Weights of a small mixture-of-experts language model, trained from scratch on English Wikipedia.
Size: width 512, 126M parameters.
Experts: 40 experts in each of 12 layers, 96 squared ReLU neurons an expert, a shared expert of 192 neurons.
Training: a variant of Muon for the experts, 556M tokens, 8484 steps.
Below are experts of layer 5 (counted from 0) of a mixture-of-experts language model. Rows are named router (the router's row for the expert) and show model dimensions 128-255. Each number is 128 + 32 x the weight over its row's rms, rounded and kept within 0 to 255. Numbers have three digits each.
Before each expert's rows: "mostly gets" lists some tokens that are sent to it at least half of the time. This comes from a sample of Wikipedia text that the model never trained on.

# expert 21
mostly gets: "′", " Other", " MPC", " main", " important", " large"
router:136107161123138065124139104133163137113133092094112053121079125104137105157141115125145110129152126138119097144099114094133163073144155101137102137114124139130093164106206161153117114143071199136095062115192150112142125111097118153130127145097134137092118144116172147147138099145165138152156070076166075112128084138122074139134137125070084072109097157050114122177099133187151089176171

# expert 37
mostly gets: " tick", " Release", " win", " play", " debut", " performed"
router:083152096170123150151175144157105154156108134132062187085149090148099071139167176102163135128148145068141118154179136140085126089173148135091097133152059186087173094123133122170125142102123171061144131140111161096141155174111107123100117120113170153082154072082105121125091126146156142097142159126065129146134161076148070138126090139124154153180158080173111121155145144174189100089129

# expert 32
mostly gets: " town", " city", " father", " mother", " Kingdom", " Chinese"
router:161158122174110150104132110129152126169116176118075122187111087119152149146123118117157148174118092140201085081094137131129170131118129117148165108089118101133124143116144167133108105135112141198130170121125097096129150117128163090153140173143160136095112163134154204168129115141112127151103148127135207142136130179110105113100199100117070100105127168124124115163123151133174154110143

# expert 19
mostly gets: "100", " Top", "50", "10", " top", " My"
router:129107153180152133134136145093109134168144158073129146127091150082101113090129100121074128105088084114118148165135163102123063166131104101157129138114132173085159147110187111065120094095049140152154188121163125120121071096180113129165182149133185160189180150149186167157175134127091111065099146136132172110110144181190137115153146071130099125111152179083116134108125089137095157141119

# expert 12
mostly gets: "ata", "ā", "ka", "ani", "ca", "ala"
router:130130083172131116102138120176151114123106212155133130155141128124145128111132157137081105184114198138134147105039134134184143140123098069146087097134146116142142197142140162113135125141123080082059106160152133164150114105071114155163146096183139136129094209191113128151143148097123136129171101141107111117171137185147150086150089157073149146101111153126119200155158149139157172074166

# expert 26
mostly gets: " Los", " El", "See", "195", "190", " Sl"
router:107185145108151143146178215095068081086139101192142120113082132078204138141142147128114101142164140120089139109156153094135122151149133142127125092126087132143075105126097131103111144111157116106123092090098125142104093081111171086099156162138115126144125101171153099093080067164170101090046163111157116142144164082149136075150118103129159143153063117219175095134125127149154147158133

# expert 18
mostly gets: " areas", " around", ".\"\n\n", " across", " among", " right"
router:099080109108164136111125111136148154107083120081161102111217161091097107154142122072140156157199170092105173129170088137116165123140081194090153098108127061127131123073060158131103096117056102141123137098185133150156139116126134187149135058087143133116135156122070096106111132060067104131066155133106106188161177133119166126132099116195132118072161190064161140133072154088183115113092

# expert 10
mostly gets: " west", " W", " K", " N", " Fl", " north"
router:180111153103107162118132155148107168134104074054134102141129146082194145119110083147121165161154145135066123134139163117089096138153101142119167106148124116096134152179076159113133107128176193126097137149215153117123162096098142139141151148136085152157153127143140187193157138148153196220119119097147058138126154130172109140116127164083132081085124126102147127155100159146138095110143

# expert 34
mostly gets: " On", "ville", "On", " Julian", " William", "well"
router:133123131125171123109172099120157171086117161077099142150094172167100104125095131156137075118119147118097159064121190134095175123130111100139157130088159129088137188152164092098087146106102119118102143122084157084084186129139118136119144104128072104107114096132094160098044144117159097127155113086108153144165074148158123119130139112135161107155117111136191141083145166146098137072101

# expert 25
mostly gets: "),", "',", " son", "°W", " wife", " father"
router:135119137098142113116109126075132088142165140105095114127112099122137173132096132087120150134173142095151110136087192097115135084156145148161133079130122105132160152123112101149081098118110071153131124098107140089185175079161103153122149121084136195123158097108156073131133128166087102105203109058131124137098138170129113094188114107091118146153046145070166102131078090111094159131143

# expert 14
mostly gets: "ation", "==", " death", "ology", " tornado", " This"
router:116093091127108110168115095140144132136147140109120076126098196158076120102163124090119087145114144093119135090122110124160130118165137153150103068114067083155174062121158156131107146125113073175104120074152112057093100100075113120147085118199118104116099147117128131108101133039086088123157146106123153115157099129076135129096135129195116105134164150116143150092116124155109104161124

# expert 20
mostly gets: " during", " for", " after", " For", " After", " under"
router:075165160158161168155142087130129155156154128142123187104128158126163124127115119131114085146158128152092139164147090093116099151127142123108126121156148062151146126115122128095144016127125125084062082190104160181140167168097105110074085134153098118073090162116101106152143069103152095181183171065083123140156217151122158185111067140133123097177123140120134177138200146145176139143127

# expert 16
mostly gets: "°W", " Genus", "°E", " As", " Clade", " could"
router:171115120136136152131129110125114098145135131166147134165084107134107169215174144135120153137119179143176130086102134097129161125151103151097084180163135152167119157091144193120109139185130137127104147111199209097129100111077130134129165111121143102168139145134177117186058162166154155149101114133092147114112081076173137109127128153160138096108110087073145124074101145144087137072179

# expert 3
mostly gets: " born", " early", "born", " local", " late", "189"
router:093153122098186104098132130115147118168107119110111159128121105097141121144188159104117152109124129193138184116078101107123076206115179103159105071101134090137137129138131134181138130139139113128124108109163199072166121139093184096114078200065147123105132126076098141122170123077186133185127191136176143171103132104100100082106110067115199100164114161128186111146095165186196091113164

# expert 39
mostly gets: " •", "',", " %", " joined", " ±%", " Occupations"
router:192200115090090140147159177164124106084109159062147142124119112104113199170109158138079134109115175114164105156162139115134163112173166065164149104152136116120119146138203116106133098130079134130094097100155159126142178086176097150060101080104094217138140122162147077072173122146165184147123096098152169092109129140117146160145168076104102104114141125138174138065152118084162088091111

# expert 27
mostly gets: " JPL", " Apps", "-s", " basketball", " sports", "-yard"
router:168163156172063114120161162087135118120131116177176106108102239082096048203142095184193076136082117089124149147219155165159104123152100138044161108172153168188129149177121102148145152142118163106168140165111079096094112110131122133115167105100084121129199173132113140106146097198082136052143174120157126117111145073125171121112153179097116110135127100155113093141118116116079163206146

# expert 7
mostly gets: "===\n", "===\n\n", "==\n", " ===\n", " re", " ==\n"
router:134136132180061102137076173102089145141136146107158114121185152061083100167133110125179175138149114157151107157127095105086134123141152140060170129148146146144090152123156205113160120147152161093108143171050141154067138164167092153138116087195121124104100133166121211112157165208099168076169088140138131142096128046123140130121146152085102172074140092107134106107128139111173122085155

# expert 24
mostly gets: " guitar", " Phylum", " love", " Love", " bass", " character"
router:132096185145119078149112097099175115145122203131127140193151069149176129094108118135143083130148109142066167201116114145123097182145121136119106138129112148164170135121169115117173180102091128103128145170082034147143053122142127182171154123113165101147174135148188123155097111132167137092097124174208164111071112138174136121131170144121123110125106103161065063124117120097094166123135

# expert 30
mostly gets: " against", " won", " winning", " RV", " vs", " yards"
router:104129087202143157145182129113114078129173075103152122083149138232140155187156136135155096167107146076089143209117089099136059125133141139108115136122104101112180122129093194143139139107107147144126164148081116159149122128101136071139039115119071144129108164147103096147071119149139137156099105160054118094171154166064118137115101144136153202093156118169116152057163128098174147158094

# expert 1
mostly gets: " Europe", " China", " Street", " Army", " politician", " Records"
router:175120097128064100130107057181186136170129072066113060157141165117096166153131176155143182154174160129121114098085179111123114116119113112138140125155089104085160131142094100101085154076184164155092108127210138086049135123110163136089110120091095099080061157167163177118080110075084163115153112168119151073209136164097100147114180135092207122107104147120183166085094114112091102141146

# expert 0
mostly gets: " \"", "″W", ":\n\n", " MPC", "″E", "|---|---|---|\n"
router:179145087126097173129095093112167143138131177124140160143112113158111137155087108120135126114125109168142046124111096102099190076155156106129076093038121086196174125121143151150122127140130139117108092164100099122099157212192125157154126127123120151124151160096135117155155141177127193107127093120184142093150160124126147112126113147155135116139137125120116141108134097122102160060157

# expert 35
mostly gets: " However", " but", " if", " because", " although", " could"
router:113043163199172132111139128141135141128208093102135193103151114113159050082112171046127147184163119134151100157089181139126095155115110102087140148109116137103093118149108146088122070111126129101094130169125158189155088155150157144101144106144094141117142148060147136135151111117201131162120130126107159098158118132144134183051145170137132125124170190110125150114162133152122144157153

# expert 36
mostly gets: " and", " it", " they", " him", " them", " but"
router:114125068117109107125139123105098072166100167223175195183142130079094120105172172111168133162148165085106109129121160173111109125098084143103154166093177121084121129168078123153122159091115138155130160116152106112111056138089088137071171156112107136146129168107130214084079076077102092137096150098099182078090146184204141147168113090155161127152192148100134110125149119139110058147163

# expert 5
mostly gets: "°N", " mm", " increased", " Ph", "″N", " degree"
router:109140178101112154129114183125111236117118117140133134147137139160131102147111172110177122080113135156168120113082098148118131099131140061059162148144103130126084132180094146148126096145143115167136169105160175110139119115159132141123134177120136070169145106162120201169196162125136146103127129108179110087158110156014141133087110142107107117157127137109152129130114111072140106147158

# expert 33
mostly gets: " —;", " killed", " age", " dis", " Total", " Civil"
router:162078177066122105127127163133144146113156124144146179191091148179111151142141115163107119121159102101110158148153148136110144098135130121131119132121112151170165128139141139131163151186145123121154094112150124137154125137180142125119118160154110116125112153124091112135153158079124095099150164161149153149210110100115142146133147163119091124116104117147091197118149137129182123207147

# expert 6
mostly gets: "°N", " due", " $", " Clade", " =", " inf"
router:044126122076137093157118141103119120125148088155121065077135110152143142137167119106099087091103108155162130069132114055087139113086146139155115081155099092111145096112142145145057176128169139161222181104130152090141154110184148164092024092072131178115145060158160188125152115079107130141153123110121160122114123149152130139101144125175136159119107129148114101125160135101132044133119

# expert 4
mostly gets: " which", " this", " who", " most", " all", " same"
router:109104122133179144096143086098063131152127043151130097151163047133089115073115082098110073127095127127111116150118171096203153125088121070093110168104169120107171124112128165047154138150105192096162147122111084079156095141101162095134130071148117102165062078123142140052131197117124089082139102085099126143082209109160108109139167200117105104132161068164130074113137110131149061148154

# expert 15
mostly gets: " tr", " Mc", " Jr", "-t", " Ke", " ac"
router:132170151112144160069153154118117133091157168107118193156109153046103111120135066175134141131115109118076112127117071095093110110117105111122160205070124093131156124114159097119046109091128147091153180147116075114121175063162168125127155192147135183108146087152113162171104144132090146047019196178168191132134140099175107142124130123111148132107135088175135110154127095103125128160108

# expert 17
mostly gets: " died", " President", " School", " government", " Museum", " Council"
router:179153119110147191141110152154137139129092139166127132119148175155115106126103128144156156155168119130111132066141093171145171147173123153122137073090166105164138085179168118158103085103134113133188105140127094116128098114149194150102112139187161123100087069087072139127091116093140069117133134092126140142178164124127092163137076126116071063101128160136131118063127192131134132189098

# expert 38
mostly gets: "),", "',", "\",", "—", ",\"", " members"
router:106171121144157152159103123100097141096077149159110119114094135125122145104148153123190108185111106092138084101097129158129143103204114173126185142158110135141150151120137103156169164108153116088102162113107147129127145112149109152151157074102124148148105152078127168157126126142080117160132091151136136108150145132164088202148184101107155081114039122085203156086086136184145136140049

# expert 13
mostly gets: "é", " France", " Paris", " de", " ITA", "sson"
router:163100157131090104104190146155111142110103186080118077107104054131118139090120109176173192123139138095130126133131102145151145117090112118132096160105123106144129071183113171140088178176106089139157106102119101110086130159131147138128069158136082109100171099177169080133075139116094115144191094102075087149102098138111096067124165154085158167123161061133103132151068114103131140124181

# expert 28
mostly gets: " footballer", " region", " Cup", " Championships", " Apps", " countries"
router:128133090151192086094096049128134177100103092162074101119145144108141105164173105133178145152143053099102130070092196154142096124124113172113105115146120123109102083148126105104107189123140196120088123086115154121077131130104093101091138118131167090098144132144099078105130122099136106075105119162113133137109108139132133055148103090125127121091133151141163212139067107122124158113071

# expert 11
mostly gets: " Chinese", " Japanese", " African", " British", "ō", " Russian"
router:103095131079115171138103079081125155103122151095127174132224165104092156137148120125113122149039113085109215152113088109100135117131131166096197182117121190076140100171098090127126147163103173124134109149144122099102188105142108109150167154169110117138126129089103160102111124141111090142133159155167114148185143126171061109111147134096173123085111113133127137088156076118111121139110

# expert 2
mostly gets: " should", " Preceded", "umb", " Born", " Nov", " Senate"
router:048147164156171152169140109111123176143096202180105128112171109096166173096125110152123183106159153114162122164194105123138191096140159135086151115148123110174131115117158115157148111097106117132170095138092149106142225136104133169178087069174119184125101131181081156095155143142177130168136076129063146159155095148098099124166116065166083208102096104155145109165138088156182119163132

# expert 31
mostly gets: ")\n", "\n", ".\n", "\"\n", " |\n", " DF"
router:158126141107134130137153179116118124146192174072089167132130091096141131155109095120102096165155160134071098171085120144146098110124118101138133147176204090119174100084090128137087114094163130161153163132096106149159129137117096143174140141126142191115129098154183185132168152126095115076106132165177139199131175158142136141118170121103113102092190101085065132117140074090147171143134

# expert 9
mostly gets: "\\", " MPC", "″E", "(s", " JPL", " census"
router:133101137209155145139128084129105163130121134103137117124145158093104189090103156145136120169133174118149084107167139141148113172041199143102095151146092118106020099131156128113111121141126089113118117194140140093129097116098111143228139113182122119116103165126141174086196119156100193189172117127106123140088123104081131148179108142110165116098101131140141123149151200165135196114164

# expert 22
mostly gets: " $", "_{", "(", " (", " tornado", " JPL"
router:110158110137139148108187131111108094149092084172125076130118112135103093179148135093163058111156134121183130119169183124133119095033144168133137159143130139120162104124190107183096164176098137145085141169132192162103134124132082114098105064139139152144125163090104153125121091086131125126101152163125125144174113130126116146118097176126115150125160166090137136177130133160138137146105

# expert 29
mostly gets: " book", "?", " story", " Book", "!", " novel"
router:194153132090148158155075139149168107134096096153126118136140115151127097092083102204098148096071170151090161168181137124125093168133158121099145143082062121137121082085151148105053115148035139125121155157155097134149180172152143145120141099136198163185117096141141058152120126136087194120082096165122111124078146149092131132043126145183174066128092158109120116153143123153151129172166